Below are experts of layer 4 (counted from 0) of a mixture-of-experts language model. Rows are named router (the router's row for the expert), down (a neuron's output weights, with its number) and show model dimensions 160-239. Each number is 128 + 24 x the weight over its row's rms, rounded and kept within 0 to 255. Numbers have three digits each.
After each expert's rows: a language model's description of what the expert responds to. This comes from a sample of Wikipedia text that the model never trained on.

# expert 8
router:113145131161141113121152163097135130100181146120115119134119078160126135168111136115121167166163143069130114142114102093164053116136134114092109126111138122134138159118135145128117146127122117134199133145151090167113108109123152120145119152
down0:119128135104135132121144116151148112116151098074109112135126123153123132133099144092129118146181091118161148138152125123116110157142128132168100147120189151116130091130092138129144124137113138148141100137149080078155119093154136115190119118
down1:147181138161128140125158145122126141141126128101133154112084146100121114141110128121135155125147085117125168125094109093140106144107083140170115127108143180150165110098106118139123126121130125118137110175084107110163093101127155083121157119
down2:117183150146130100148155140124123112150104138152197140126138143122102107137086143117107098127122110127119148078153092090130129155125148153167120091092146126128134125151149122119144147151127107167127153147101133129112115080117111145094140124
down3:162155110117124135170109118161125141125144142108123121121082128120125124149123125162167141179119109111120138118089104159120140133102114138107150124152109107126074173111111126101155123101157117118129140128097155133091119104102137122132148149
down4:167160144150150065129172090132146065110136148138129088094110116104132100145136126154067162113148076161125130178137098157151076123147112156122109102134110124157118112108156123177063108124156124138132096124142114165129126129093049130149100163
down5:108166120145136119121150149126110136088161122089134137073143124157091111110166145145153181105169158109112120109172108118111116098103114103108093182107105113129138139119201129130155147137117147153129105109141128135142124153119107095128167152
down6:142134138125129084177153110079097145085117107161138149111140126111113130111133129160145106100125095111090107142114134149130136141195109117141138128127130140125142069148133140093113075130084170142119121138114111079169124136132142107110124144
down7:124152142111132119134146147169109152084141165117072097143108145143144124074147138135114106082129131090122097145140127148138156171137167139123167110130121096112120119146111144102141120097171104101127118167106108147082129106138133119087146125
down8:117150142128128137123094159090157134144118140142152122111161161144091155157150101122162102131120130123132136101109138172126119146153113142094122156145124105151107110188139154173123126140113103170076100096134131118116183142107126121076107111
down9:138133147115153092151125138160095117110142138121111129113133144119136110092124108138127122128102119131106123083122099157119107094185105134154137132168137149190143119149119140100081123084156103082133154108141133140128097143131123138126171147
down10:116087123131144094074114109132137137154130138144141082163167152134133142181158092169130109117132140160107112129097124120126089147132090111093117135134157111142126142175173071102150128114108147146130085124165152134134162123104142148125141138
down11:128152139151100101137091144139119130166138133103123102132134137151141191127165149125126165111119075119110162117152118136127118126141182089121105093163101153181133123155111127131142127132137124123113127115124109121155124096139099152122126096
down12:143142184107108122149103099179177096104180095128112142146136088102147135160164133119119126071127176105157114136149177110137124106144155123137113098133100113130100087119160115096154155133142111148110148113148153101101141104092145122151090145
down13:117177125102092133077148083117157106120130117171107152118148132113158098099130128122127142099128135120108172106122114170131159142142122147161096133126146120119121137107147169118126141126130115161088103124092155085086141154146141173121136102
down14:113125129117150127098142151158075179159058099144122121120110130120138111105103135149113189174149131117098130154102165109124142168150158121139140119067079127104096123131136144113140127096159126119120129171133119127123166152143161107133124132
down15:130125169088147129140137146150137126133166109164188160086132121122118141109101138112107146126117175104121152110088108098158160090122145150125142107141124143101148115130088137129119126138111118125146113167179142127127125116150164104118134117
down16:095123158160129116093151109064098103128132110151131149076102100113144119105127156131103115134182137121135138118145080140088120088155118153106150117164149113153129138129139140158132159119108167146113101133122170138133122150136134147111139110
down17:167165145105119118105107122114136121109170137137144168120115068110113100129155142120123167133144138143118138119095112111113113150109145123155129166125144113075159135083121145126151137154130128093066110142140127134123151114136159126135089126
down18:103092132094128129108163137123116126133122139127126153088126138171164143164119119146142122072159138132125076167131125134152095117119144100124094183140115130139132113118124098144117127143145131163099112120122134130145135135140102132204100136
down19:147101123145126126116127128126146131123123139127146136124160094166093175093106160101174132114136103127118159131127148143093133149126133117140130141145129163129126142143132134102144103111117142132153108109139145115127130119160081133071151117
down20:166125156144155136132078123165118142171168134166109098141141121152146113157083117155115115113102130075128175136125099149149120110143097119120098132123103117178103075114141087194135116098132087118105171119139136109145123119170098131101141156
down21:155151160164142120161125109113125121119175108147134136117145139139130121156087130135108095155133133138127143151077086110118145142140113146114125124162104136106160151119106127144103165119116143138144116101076155093172136149099107122155169114
down22:164146164109074110128123103164163184128089103123167138082135132149131150132112152147132138117108121102105204135152177079154135133084171114147129097137143135136151129131130099128115115141157098103130139164104152133110096146108114145106125061
down23:185139135129188133145070135158127140155106131154099115119132147136168146110135079124126126145146092099158089130143123157153093138152130127112098160141160124132131110155121124148107139118140168148114129120112119149079141117096150116128094132
down24:149137086117142098140149120159122131153132129101134147129142115125083148107143136134109136129156135185129122131111111126122100071114178167099111140112107156130123128132128089145084112138127164110144129103150149140112086149104111102117135156
down25:134095136100125144153083136136141181145123133143126132133101147083110118100124143137145090116103103124145154144140156085161138137136068141135126120127125094136127101136118087144101121178130122156063117090138121093160132143095103139102130120
Description: The word the and phrases joining it (of the, in the, to the), often starting sentences or following verbs, as in leading the team.

# expert 13
router:117114135118145111160074102110135076153158129105128134146111118147130123118092126107104147131104123117154124056129117119069152130145162090139112141146127149081084104099135114201101150134135118115127145128157148119168086122169102116096123145
down0:102077118144126163128154125107127130141106116179148127156122123122102123159159072170166146143165134143135193105138202071112100109118130146166139129100090131090138152120118120081100112120089145131137166125137100155127103124126098103142141160
down1:156109126122143114101116129155147112120137091087089138177144119126144129170154115123134111118183104101123157137113150150122092130125128116142081136144124166177077141175093147109142108101077105143103121100097134113130151128140126126147146128
down2:102138143111151178158119105153133158148123142145113146126149070112100147120117131122131151132093103148133132155126104167119125142139130099108138085120126128120145148173150131118169129168126163162146163125128147095124158142147143127150145134
down3:063139129125173189115095142144116106070121066118148148140137099097121145154098194116140107137155103146114084142120160137121158132189093142148117125126145123137119143203130083124154102159135087113129161125109123152093144130125131141126101124
down4:165085129102167131146160116151123121114113118154143145157124097099149131130119171172139060139152110167138150145091123105130085135129130150146115086130073093102104138071134145149115119137083107094152147110134123148138131125112167123120163081
down5:161077107135141127161145141113123127132138102128118120115144123099143121127147133149138076123157115157129146142179174140117112134145135113108115131110148112130145189118155117125140139126149071128115178138095121108168152173087081128163126112
down6:180137154157137142151110134132141191099128113093127109141134134125093170108106180130141121119159139127145096099148101085094091145128109122160107196160125128128146126149119101106157096143130131149162142137128100159154099136117127073108095126
down7:113136102167128140137075127138126127113152102126143123132139131164146115122118153101109141095128146121134144170139141153124116160095122152158111134158131119161107140153141076110137094143157149117143154126141137113150094086116126149107143088
down8:092125154149158161133129121188108158129112178118124125151111098102100098127098177128170093111081127171137111083137142121119135130150121136127134092129104088113158121126108099138127114134084135143117164124099096158131140152132165147160091078
down9:165134099144105131159082114131111138119100125132127117157093137156110161094087123115116087131146125117104164151103149111132129157132139161103135140125156107137093151091079076094143145094169137124103129111145123145108148097151189133109190133
down10:151110138120139133107102115108112130112138121149114125130094190161163127148119152157116127120103140141135143149097132101144147149138117125152151161130103097105137140107175121129157108161149153124120111112142090103133107117099108116072124119
down11:082096152128127145103131114162118138128139138118136103105132113123140134112118166118162121083089116077131120176128147186148133171127124138125146095144145095191193168106081147122133081100115131108167110107099101151113124077108127136115131129
down12:132124153113140168133079159100147109138134069147132166094112123139151106134162137151120125126088126134118145134112161156151084141095098128134107145084148112106108159099117144121119099144116113122095101088113105120127172115117097124133176144
down13:121091156138120094148076108140144147150158106154126136127098092151108142145126123106147130075103185126159173134107141102107138116079106136060129148151116137138181108085120115107129134149096129147138164151120159119112152164134117101148131135
down14:164155152138157118077093146145111111155111119096149148104143136177110169164137090113129118104099140127103184161131118143157125151130088137097149106156152134150124133139109089090103144150161141115109142117107069100115155161136135139114125136
down15:113144156136121106096149125141116100142115137146123103112124098133118093112148159125110096152101150115115134118130104122168100171153146120120091123104106138116156119136174118131114151123086149171128147101178158133125156127096183142115149120
down16:100131123117146226181120143175137096068166152142069132111154160107093111108121113094168148129105100161134117127139167121119164103154153118177130113169117119085127183153106110125108138150074106136071105100150146116150159112169174114152122121
down17:101127127092138151135097172145103114118146111119105159102144120086146145106132094121177130110111118128086115111133118153136149089113169132148113122129151154133109085109117080101133146117112140146137111125105162085139155212150120138211141157
down18:127130132135114116111154132149128095129128164132161148127172113110130129150150085158145175146104166104146130125117148083143126144164130147122131116113152176148116145129110141125130078111118132140130100125121180136111189170129165163128095123
down19:111084148120116130108154114141161124140120171133121113089135105129118154129159125116131100126102143082156108103115101068135131102162140127121155102146128117137126167102132104140139123120090101156104135144120134103126125180150105101168168173
down20:161142129131111162176125111159134124125139140124143151131113112132145129170116106100173121094101126145164176169154100157090126120143125140137128103144125143123146137076122151123091145117110167110118116127149145106157122130148107080111112137
down21:112135143079108078171131133120142091069092119107127150153130105146140129150129172130119170151136177129151136123124129083095073171177148177153113101102126128134142143113149142120144093151146115132121156186120112147118163100155141112102133128
down22:120114147116135123094120125126150123118147102113112112138120106113094133143138151134122136132152147099108153163106138127158161146127141117118153163116104097146146100114159173157154096143144148139144158161135108168144094092130127102108102141
down23:135116104082111131176149140128138091110162148150097145159145101115151119138144131133105159124146142183159116156156134171141125154147127150100142163146088123080117106136158138122145162116157132117138081135091116144172117074118115095152102122
down24:155157087157099130150129148129129133142157136132128115097131129105162141135178145142133148116132159121148172081120050125071098108102099107121150111123154117167145163197158100123146084074164084100108123113110142116102111105122126130106148109
down25:137136120108118127108117139098098118095113132153149139165114116113138141107099198159154113143123120161172163113128141091105126114117156125148080094144125110144081165172118104106134114092171129106140149121153087131122105130135131167124110137
Description: Given names and surname fragments of English-language people in cast lists and sports tables, such as James, Blakely, Thicke, McKimson.

# expert 7
router:114146128145125155114144104088143126144126109074139107131123090145125142147131108107125126119100141118129127123058120119132110133148138102108109208112168107102148169123137116141111165156135093107159120115143136077163086155125122135115112141
down0:165098150134103132132138090155148138132156125142101149128188130160115100179190162156142106151140082073114139113138116161101123118129104139120148067100123086109146102132139160084129153171099125111116118113105119176120130184094134143149129097
down1:138127140123138105116127130145120147116138149115178142113146154142135128187153164116105156133136141106133202116140122104153107104159145131114144175095091128107165144095104139108103147141096114145120097151124132122163079175156109140151122115
down2:144126105139104114101105119146133152116141142147149103129135098146139090112109112096122135164097106133174124117116137150097159170122117173129151147165107160147146122124125164118157120107133159135108119109145108125146121092139193080097171153
down3:133206151087135125101102094120109130125110121151094110094154130129119133107144110096139092124104140097125109140150114123123119141124106133118149134148143093113127103125115116112150110115140119148132101113112100132165142159112133143117122064
down4:135089131177114127109127129117153103156158158109135100132123131114080088147088112134139140122152135126150125146108070119091113128120169120146119142121161127174073130101099147104122150101135138134081140134126114116162154124148116075146096116
down5:118123118149135102131104139115124114131124132146148106125111092160149109125184149131148150087141107134162121126099113104161125086120103142127122123148167130140136126128139170080143148156154120139140137113075062087153156102148112132176155162
down6:121137130113143145139113119151152121171130131132136135147085104114116139172161084110143165138126164113123133142172172143122118104075161144129118102141085132115115128093111107105153122084108141100127136116167147159161117158183118150109155090
down7:101166135144156152096088107151188145180131089147153144121102125159117122174104150097101108175125152144129148136135114100141094157146142112080133150097143102109167142105129114136133139161123092107161131102144175103122107122118123140141130122
down8:133115120171136170147159164147142097139131081127102157125129107140169175148148044128143089115131129128149117122135139095119114129145102125130119131138117150158121092114081117132075166140134148144126118162128156146121149114154144161145137125
down9:100120110168130144165089133111157135119122088165162164110079130156121088134125147156125152133108121144130117123150134104157123144134140134183073129129126097145062095120123156114144105109079116100138154134135109129155137106130077117120124128
down10:117125088132103104152139138109181164110119123119137113126130141149160074113145127152109153143134152146114168171120128095119146100138110082161114130164136100125100122147158185083117097131082143119130145165164142167091166116131109123144126105
down11:111130123110136087063143183170133125106095102155121134111086128115119184119175140119130127135095135118103146148149168107131140121112136133135120146124147149116112107119125123110089086108174123146082141121098141099127159114127113091120135171
down12:114086162140110075130103090115156141130133132165102105131105130145155137112137122150134098121100092110110120164173109114143121165139125110117088134162087148162144167154099147145137140106117103142134187150089075118163135130109124140107123101
down13:132155110140137139159137100103126145140124133160158165097127126140121144143131119117154158133102137165128120141104126090141112134139076081130071122160128113150065145149157080142120190093128138111141112098112120168113112102117121175126114110
down14:091155135148118158149151173115105173111141123120160158134081182095154141129101127159156145119117105141133129132139148102151117129096103125169124136123087151120153117131148106122127140101170109158144156145110097119157149105155139070095106116
down15:184097143151082127124142105125162142134110135145098098118089150131058131169160134064149090155095120163104172158148162151134118161129138149153131120116125109127127089154130136118103133124160109099080159133149115124190124135117134122141109130
down16:174169154127109103128112114114111161125145139133112130132108119187161120084182108101145102125121188121061159127123142109154102137163090127122182120107114133154132083162119133123162157134130087139126099144114174152166164127126172108114110140
down17:117155141175116109130168099128122110113115091094138126098157130099146184125108115080115133128135112111162141140097158104182083143161135102102110158142126103119136171128136151109146106148145095099119146138122110120179095098146131111098194112
down18:141143136148122126140157123102070154108137156149127173149108119123107127152144101175169091123126126105141164131137110146122147139146121141120143126143127160163130150139149135117077111179127121091146121114113146105090120105126150101116152133
down19:133113107163109112109123141130124110105153120143126123042113089125149113140121150069133140139131080099116087139133186145106116138125152166139093130142136129177128123092108118127153129121109134138166126114150132183151153165099116124121089142
down20:079115164143122091151163093162106132126173116100145092071102129091123082108097109132128119098106140154095133071134109161136141073135143195128142134109091131124117145077131126104166142142151106101121153142068092147138145154099134122161123148
down21:135143147150114102120140125141114089088124129114162108119118131131152147125133132114156108068097118150125128119136134094125148090102131113090170130146134169092128109084135129075132117104087144151123120163122149138144075131119145150111149111
down22:121152161127177099153130128108092158085126125112147143142093137108154139121156101112140127107121065133139161139120122123140116093116119157159142119113112124148147132142135124110129112146147090153147144112125091130129121123143113115147139158
down23:120124163124116117145110165094115125122126130146129176130143116123138191109128119141143158114114106120149085132123104115154120122118133126079153119172090157131179119122118150105144112126156141105084148152089145082100179161170133135163095104
down24:099124125117128124142115116146129140112120152138114126146150109128127175071141114098112152113127135123124115112151126166125143151143148153128118158119152117118070126133146120085135185131131119111147103126136153144132118144133105131164144106
down25:099143143154097143115141127154092161128136134144110128128132108084143166131185120100105134118128160156145093090169122144093143116130112135084142143130152124105113140077104134102128138163144124138135137133140101138077138148150122123073075150
Description: Single capital letters or short capital pieces forming acronyms and initialisms, or starting a paragraph, such as ICJP, UVA, EF1, BMT.

# expert 1
router:107157142117131191092080122109106091134104183138119135140118140145140136117103134129129155133082116147097103120136137114119136093127163130102044139154092081128115151144156116177119159166151140141122109132144104103149061120166136144073126108
down0:140142125135141131099146112117158119172135120134102127111135115126164116118159119122129121131170150138111136109172112099086110101132141121127096138147110155142126107134092150177147129159160121126132110124141154125154092109106129122167158161
down1:123181116129121164142117120104135143129143163127141112171114109093128091126160152154144128131102132131122117160193136151139202092117170152088164175124097102134142162127178143130135104120149131172141109174121124153103145132164130096137157127
down2:170125124110118132102131097137150147130126129148145108186125140132146137106137146144111136147166112121127112173118148161144122164154149138158151122096123167115128139070133138151098093125103157131125111103127147121154103165096109159117144110
down3:109161131150130106124090109080119133163162136107107083134178122155149117119154121114118148056143129126173143094189137161149158094146125133121121138120106130139128170144118073154104138125191140124120164124161116112117121135125105102131142065
down4:122128174121160114072150099175125107099109126134129141105168111143113095138166108114117141141149129141160131145114098095098132123155152119099106099094105120111130125163139145147092116100149109157120097178142118175095163136157089107124117149
down5:109123100179186092124089150120137137109122083123101158118133102131137100144139104153150202122109144148175127143110103146146100136141116137129141135133153132153120154169168129122108126118140127124123158165091111138071160127139155078113107163
down6:074120118102107158138115125114127083146117127127166158102150113128157149126163105111151134113131141152104145163163064105124125150112166124134152128137163140082125142150113102123118133145086103148138116116106128131117066136113140095130126149
down7:153128096150141115163066140136122136128102098123141105147114155136092124129108119127102160120127099121105140108094123156154124153154093114147128102126140165151041097119141127074146116138137176125123126126149091140153128070164107108124148123
down8:172167141073113176138106147172154084135124100107102147105128144113150133124128104126139098147153073123125166127171149155101125093152122093144112094125140123170116123152134181108081123139114119154075127177139130113157144159114129116179108098
down9:159141151124081088138084133134116144113090120103132122159091098113190119129171173100098094086150139110154103118136155129121131111146134128147114049143157165150105137107114137121140114122117127115127125110141145121128154107075150101184096159
down10:123113098105104183124131132084125140080174138137139161094138159160154104119127151137136130120191155121140111153192172121146131159167125154088128125111106109139129136112151174184124102141191115137125105140122100073122097142148154124086132141
down11:120095143138105102147106144164135142122143107121108126144100115151120142155092108152130133102162115123142096150136143130122140095129136113129153112178145140121112125110071150128118114138125159131168144127109140084167106125095115133130106151
down12:132141161108116154117096109154142112131136099145085156157108095157157124124130136174177114131117121134160155119140162152146123158094062156155143124132129140120183120127144137146123130145141134127098144110140106141132081150124122146144095165
down13:137162114112128101079096138128118151131151164125123099085171133160152161126169160153118114094143120123154142173147115125140123128108138158142137176108120132129107122138141118145101118096126119114094116092116124106173120138121133149095147181
down14:119160147141121134161108153130112123125097143129127143110102103105126117144176144132087141129128178132147166113093117102086133144107134122123090120109104118125149125133108130133118114146179186159133112127092160100149116155151092135134132164
down15:134125100116114115087147131128129143145114123174148144120145166136138158160121151119154118062110140119101105134151117147106109108151107131087156125179112144127120150110092140149147085168142089114093143176154138094155103102131128140131142111
down16:133134111161159105114111155113165118144146110142145133161161073084110149143154151136125139106132128167153133137103077116136122080100144129129126103142138106124145102129169177129121120137135119150077085109152143124109135115107112098138097168
down17:159093120124124122137149122150129112157073146122157121177103132137137127133157107102121125101129124165113148137123160130147128097103116135115136125092159125132150083133123185078099166119095143091111125116134096117111115126083134121153169149
down18:167133172134160169135116134108111139057107143143089083138140157085107112124194102136114089141112133134124185087129076122083122151130125141107091109114085110149120114131150094155122166113140181144129163150120103124142134183140109116122127159
down19:147135141111112092198105183137141125146148088115124142125127101179156100156156117133070116108125137135135120149148117099112151134127082114174113126137184100104128101163199082135124110148098128137143107113152138107111129123137152135121128123
down20:105108135141135097127151088154130134130095201126135103090146151141175082118136117160128113122135143168088178080123166084137183120116112173123129093140093134134128132179117126083126089113112130115126155138149081125135127122110088127151121124
down21:161124125102146111132111129143170136100136132090138151104133097149136091160152110120137110157134143106122109120126138137106136133074134110162138141128131115101141161092128136120159126121148107108129147127127142174169117138094148166127138126
down22:119157114162156095136117102119133143099132141121091175133121149129154157117132140118119147074096105097149108150139187169121153126120125105098145129160078127094128104127103126174118115111118173129134095112131129107114092109118119152082083127
down23:160129080187084088109142130113080117167125117141103089126121103111120086116156124074150116145124129148101135146086108084088121156133123102153123148134125158100137112135134099147146128090108095111133121147115131137147112119119110118119063106
down24:160130136088149097133156122167134133161151082113116127117076149125145149092144167130148114130119124117130103061149134143121127104129139107146164140132139170147133162107133138140118118103127101119141090129122137103106111111109140149115132114
down25:114150138119127128156117134149079100113095135128156134125125131095166127130154134139110130147122116095116096148101086129072099107107117107141145142106117125159142121155172112147108140151131136147108171143103167113125134092093092149162141145
Description: Word pieces inside foreign, mostly French, Spanish or Romanian names and words, often accented, such as Laudrup, Académiques, București, Rodríguez.

# expert 2
router:086140115173132129174136103057100129088136154133103099118103128119144146131113181149154174115137127110123121139126065109154122130170153122147089128115121166167108148137136124124135110116123131152093123128114140134134126137130117158131096155
down0:115099156092129145123099102105170153130164143158133135133145112131116104116117100114103129137115151146114089140118136083090142185114131146094130125124109143122100142123151148122159119110095141132130085129099106163149154142105096117132116179
down1:121152127131091118162144108084096153100140097141151138136077143134079119106109150138155117151130123135132102158144138117166133153121113121127095131137164130122170165097119142168130103150174167123092136122090120112153129077108166126153110139
down2:082133123111123170121128162141161134106119156113180157088154116144109129114125129125144143153108128112098157118145146141142119116112153143124117116112126116089143173152126138135141175114131160126162147113111163117113120124099123098142159159
down3:117188153095146127123146160143123112114093108165126134103125134105121189116143130162143167168139125123182137117101133110135182087160142134145160134114119124143128144120123158089173067106137120146146106149135136138128142152116125190144130135
down4:134156137103132166084112165088092124118149058153123112164096151118131164151115171156156112107167116131128151115134122143113095132115105101121126118124098154141097121101126192112132108102128125171117129166115113119148120121143067140178141117
down5:096118137133148122125165111097167113111149147126115120134151093130123117154142127095110115083142130164190091098162198116148141122138132111129083127104140126112125067167118140173139143146097113127121138162153143118131095136138128124106140120
down6:122123117130150101106103122151112133129167148118064149125117123126137116119138130109110087143104145123168154086091134151124118084132109113141166123116112096134145144149138143087108159127138147169124140130166133162110068113116148112174152108
down7:135128159155131153175161135151124135182174103108109149108079109128140107142129123134111162100142083093166102112131136108102118146128146164098139106089140140118105139117101116131126136099134135144121103161138149132117130141128151142140121092
down8:164183133123164115151122129132134155150097098128162069094119163130161105152132076114096108101150110122086148148136130175128132166137155159079126112102138153106140121172100157113143122069166102101113115149157142148142116137149124111119111161
down9:125132091115131110116130129108126131134127120141106139119138146116098148104101110155119127119139060098140118118108084142134154123124114116131096175133114124168109112114116108122111125117185097164105135116139165123166124139137096125123086126
down10:131163139116198117149169156130142113170110100155110138121102137127095094184144131131116164144125155167124126126157142118091095151088148145100131152141111130116149140133138137153143119144142130143103099126169145149157104138127072105138118137
down11:114172146080126183151168143110139119119089141145145155104132133145077086146134140108107095142141140121117055151099125132128151075120126143106113121113159111147156132146127162151117132162121082165095103087157136130140132131130151129152117147
down12:110119094141164149116132107110086144126103131137143149119133107149056151105083138108155106159122146110151103167115142145124136134139144125116151124120169089127098130127067134121128127146137127127120123129129124168154110197155147128096103146
down13:120103118106145165108086123094093149107144140135140138122139179145162114157148113089108099095128123126146149137126118109139140135099150117135120104175170114182128143160115099136118152110112160132134148089177113141139123168096150148126117140
down14:124111105125176138152128133121145127091146154128122152117128102162147091070129129079114076133131148121137116135156158138113095108074127138090121108135136079112138137171111131162171150140111120142137160152129137131104138147082167099127136126
down15:160099084099138147150117109092158143152121120142121101126138098143102102141151104163153147135130103099132094122156148138148143175137166181173127092079093101136163168183142169116083172131152141115143130148142145154150113128166126160130119084
down16:142100140145163136156139132175087109133143141130168161102147158098183100094167117162146110121100117127160169128148127147156124193104128098135143112124170098127125110121118135134141100086145128090091112114100075139118162117152121154142127127
down17:140170185106120149147113149118149118126087164126122111150118129141084134134149166124104126086151095178092137148113142130127131156084122094130096099128145147126103129125122086118140101119160111154090111119137133110122129124145159133197124140
down18:136142129177115112164104140138139140123096138124136097122113163150139114139154132082149176151148134147098115116124130146141181090088104131107145077112110146129114097135078131148187166127117124092134137110123093110147117152136133132176131107
down19:160113142099114149127098071139117084119100117087153071101176128170150129087071131098125131132108151097117135139152151130143164116097160071095128153130126118162129100150144101123175139128120124079132130157129141119165118150114110127132123134
down20:083121125119138155171143124061132136087154128126110075183105113097149185139155158153125119173148130134152146155139100146141119117100124120105104174151121165105127119129092152166136154140088164125109141130168099097141157108155137128143125119
down21:119092125114107144135123139137135090131129126121138133160136143121144145145125151092141111123074124144111124146120205118141122129113093100105101168114144094121104148114128145087089144135121157161122178133082132132139109182137099124122136150
down22:144150117138154140120139129129100163084142149139159128160134082112148173072148142109117139117108143059127098141150139140129137140135107111124128096059161118135149123131122115111147103113140111105094111107142145146094133085116084098168167143
down23:159109155066139130132119114133143110116156147101091113098134136143147141154108159086152117179161162093099123135117114154126165066109120117090165128140163094172128113129081089163138135157109125140123134117167151107095107119125105116142090143
down24:113100160112098119151141142159158153112106081114136101090166126136172083136106121097117146144108120143112084152074113090119146149114135119153109142139104173117185171104122107131135102150118110124087088084116127087091188090094143111096134120
down25:157130148138131123129115129081162128132102151110178101117121128141151117154154102179161145163087106113110157107108118144123117133148121143086134103109135148114077121118150125153116144102093131127177129107109119095152115129152109117112130115
Description: Common prepositions such as to, of, by, in, plus blank lines and the == markers opening or closing section headings.

# expert 6
router:155142134131164166127124087115075160140119160123131127186126145146115113141105123158084132109149098130127122103117153138087093139128107114126103146162149129084152135123120115095132166143136105106129127130174148124170129140130140180118144144
down0:113128135123134073155163122160153096137108143092171112102097130117129117130063145140118131139151139192124145103109122075128094124132131109106110115139093104146153093103131135158184133142132166119115119105114136128131164135138137131125121122
down1:108148154101132167138137085139099106149156137101108108116173110104121158133136183136116128163123146102112147123148112132121090163104120165115128102100123102151166152159144140161157151094163128123124108109101117160135158142105149101170135139
down2:137136137151103126077124144122086158119185067089124105067182122117120094117143118127113120150133154137142143129083146135119132132143150109185098113140068121127152114120152108073142138090123085102131118107145127129152152113141128081087098135
down3:188130104110109150153148217117132159132103095101146097121159143152158156087152110123088144157135161134119071114158096109144136147156103109120104166152118152160147131110180100147134148143110109102104105137140106109064147139129144118111139141
down4:114161144128144115108092123146095120156129089118111117124124150152140157110120134085116117104100106119136183177180116129084152153118090140114142120142133117141134149115141125116144139108126106146099120138122131083106158144096173135159119118
down5:122124133146157121126139119138143131118151101147143142098074132120111113157144103124137122108130084116116081147104141085114112116133116097136129107090121139159122092147129103129163147094136146118113126118132163136130108162155115073153131121
down6:121154109102169095090124150177127136110126093167105111130159103117099077152158127161101128124116159126134142137132105140159157126123119066134130121105148132117141096117128151130170136127089124171115115167124116121111166133103138100142115155
down7:123149151096106169122138124142146120074128075118130105151163112191156140106126145064166158088158099135081122145138122120089147103140153156130129123122115086127123096133120132134086097091125097134148104148135093126136116089139165143157098167
down8:159084123150179168124167168125131086111139102174099130142155102056146093180093130147114114117096133155134111138169093115124183133134124080158149151159152121116160127130144117128128120104109115128185117094111144150165120127147127133148106105
down9:096120135170084136105092178133081139138101146148158117104150141103116068161116100086107140132100155129118116117149103128102134124117058162102117171129156151127158108140143138124173146135113130144114102152108107168134182132099149133118097124
down10:133090086154107140143117128089130119113142084102083138085108125156117096127125141145143091132163128104140162134105139128158110158152164083121159141116098150148096126107128180160128148094137151146143132142106151164095154148094110115168107121
down11:160140129134171126140112118163172183092136084119150143118154104090140143089170171112139108119113107121119086160089143111114116124106107169143124128154124169116144132144148133161136142168123106126090164156116096091069144143136132162135089119
down12:111165110140101141122134104146147161124143168137134119108135107174146080104134136161115118138134135141144114101104132129111125150123166165165147136149135129147109138113129143102100125157132129092145109155154111116146113131121095164118064088
down13:140124082142141141124101112119135131124158091130149139138149111094106130094115090147161156146129140161095119151170136098175082133107137166127139134139125105122116159143137148069114156130168084138174075105140103093144125118158118110131088173
down14:096115160084113129065137140173136139099113134114154180106106156111087139132167116125099141146136135108172124130148102132126152140133160117127150126172144137126147132098120096101147109097116141141132145128130146121164161140096137074148118109
down15:094116084144102137155130094117113146122113170122132155143157054176143123083111111122134156104134127137110142163163124136165132165068115154141106103156150117128136107112124096117098142145101177185147107111138144126122095123123151139093129150
down16:159129144115115096133147191106126120110127110147130101144103122103133135160116129101103142112128187122124145146129156177118106110142168142095172152135153142118100150128124108141166126196090120158133138178131110149126170139103147125124097113
down17:110133155154133142101112142124135158150123139138104134111116114111090099135117134171113153116118116094139146141103113121167129112123115097071172132120138138179089126141095170104122138111134142080121103106095133128150115113122116110124155119
down18:075101121121162110142125165145099112117117062125088160089138166126107166080146131145133135095066120071133149106159121153120127111153125115092128157124096147125153121090191178138136140133085136100177149137081133096089125110133181149136136125
down19:128111125116135161143108134128132105109097095154108104103124141112135161123117138155098121141117123109165137081116086121133120160166168102145145164132109185110136159137108127157097149150130136123103096128076146118093107188128185147097120105
down20:121158141126147107152158131112148159157158120153128125141153131091160126098130126139119155128125136149092095082088113092172138154126128143103148129154136142139141141133109198136130170121171138118153143106128169152155150099134106098166107126
down21:093147160118104163150113148125112124098116109141082155109087139156136129142111148118142123119125117125089120141156143171128122116143123137134140121132128116104127118132107159129187117124138127144132132095127123113124135097132121143126095132
down22:116118080113144108150142133164097130154152161130113164133151078127139122164151161136117110150100120165089110142152179120166145122133133134131124129133135123180137168130130115153137153151120147126132081159091107117142120101122121164132152146
down23:096140110133146115117121142112136137141087136106084150080122133114173113123137128107126145134124107133130136149152115119121120134128133109153147125103152083147121120123134147134138097167089130083095180155137150104132170129115088106093170095
down24:086132125132130129144162073114107088091101098137170148105158147129094138107151163118153165129179155121085146142106132142115130064133127140110138088119141120141142139117138137152149133104147102103123144094133097181139094108142130141141131162
down25:144114118109112166131064097174095156123145109145092128151128136138117089176112085158135111127097160134147129195094123155132128118143112113087135121110123152142128131139155146071158078136120107154077118146126101120151124104106084111148118101
Description: Bytes of Chinese, Japanese and Thai script and word pieces of romanized Asian or foreign names, such as Haijima, Shaochong.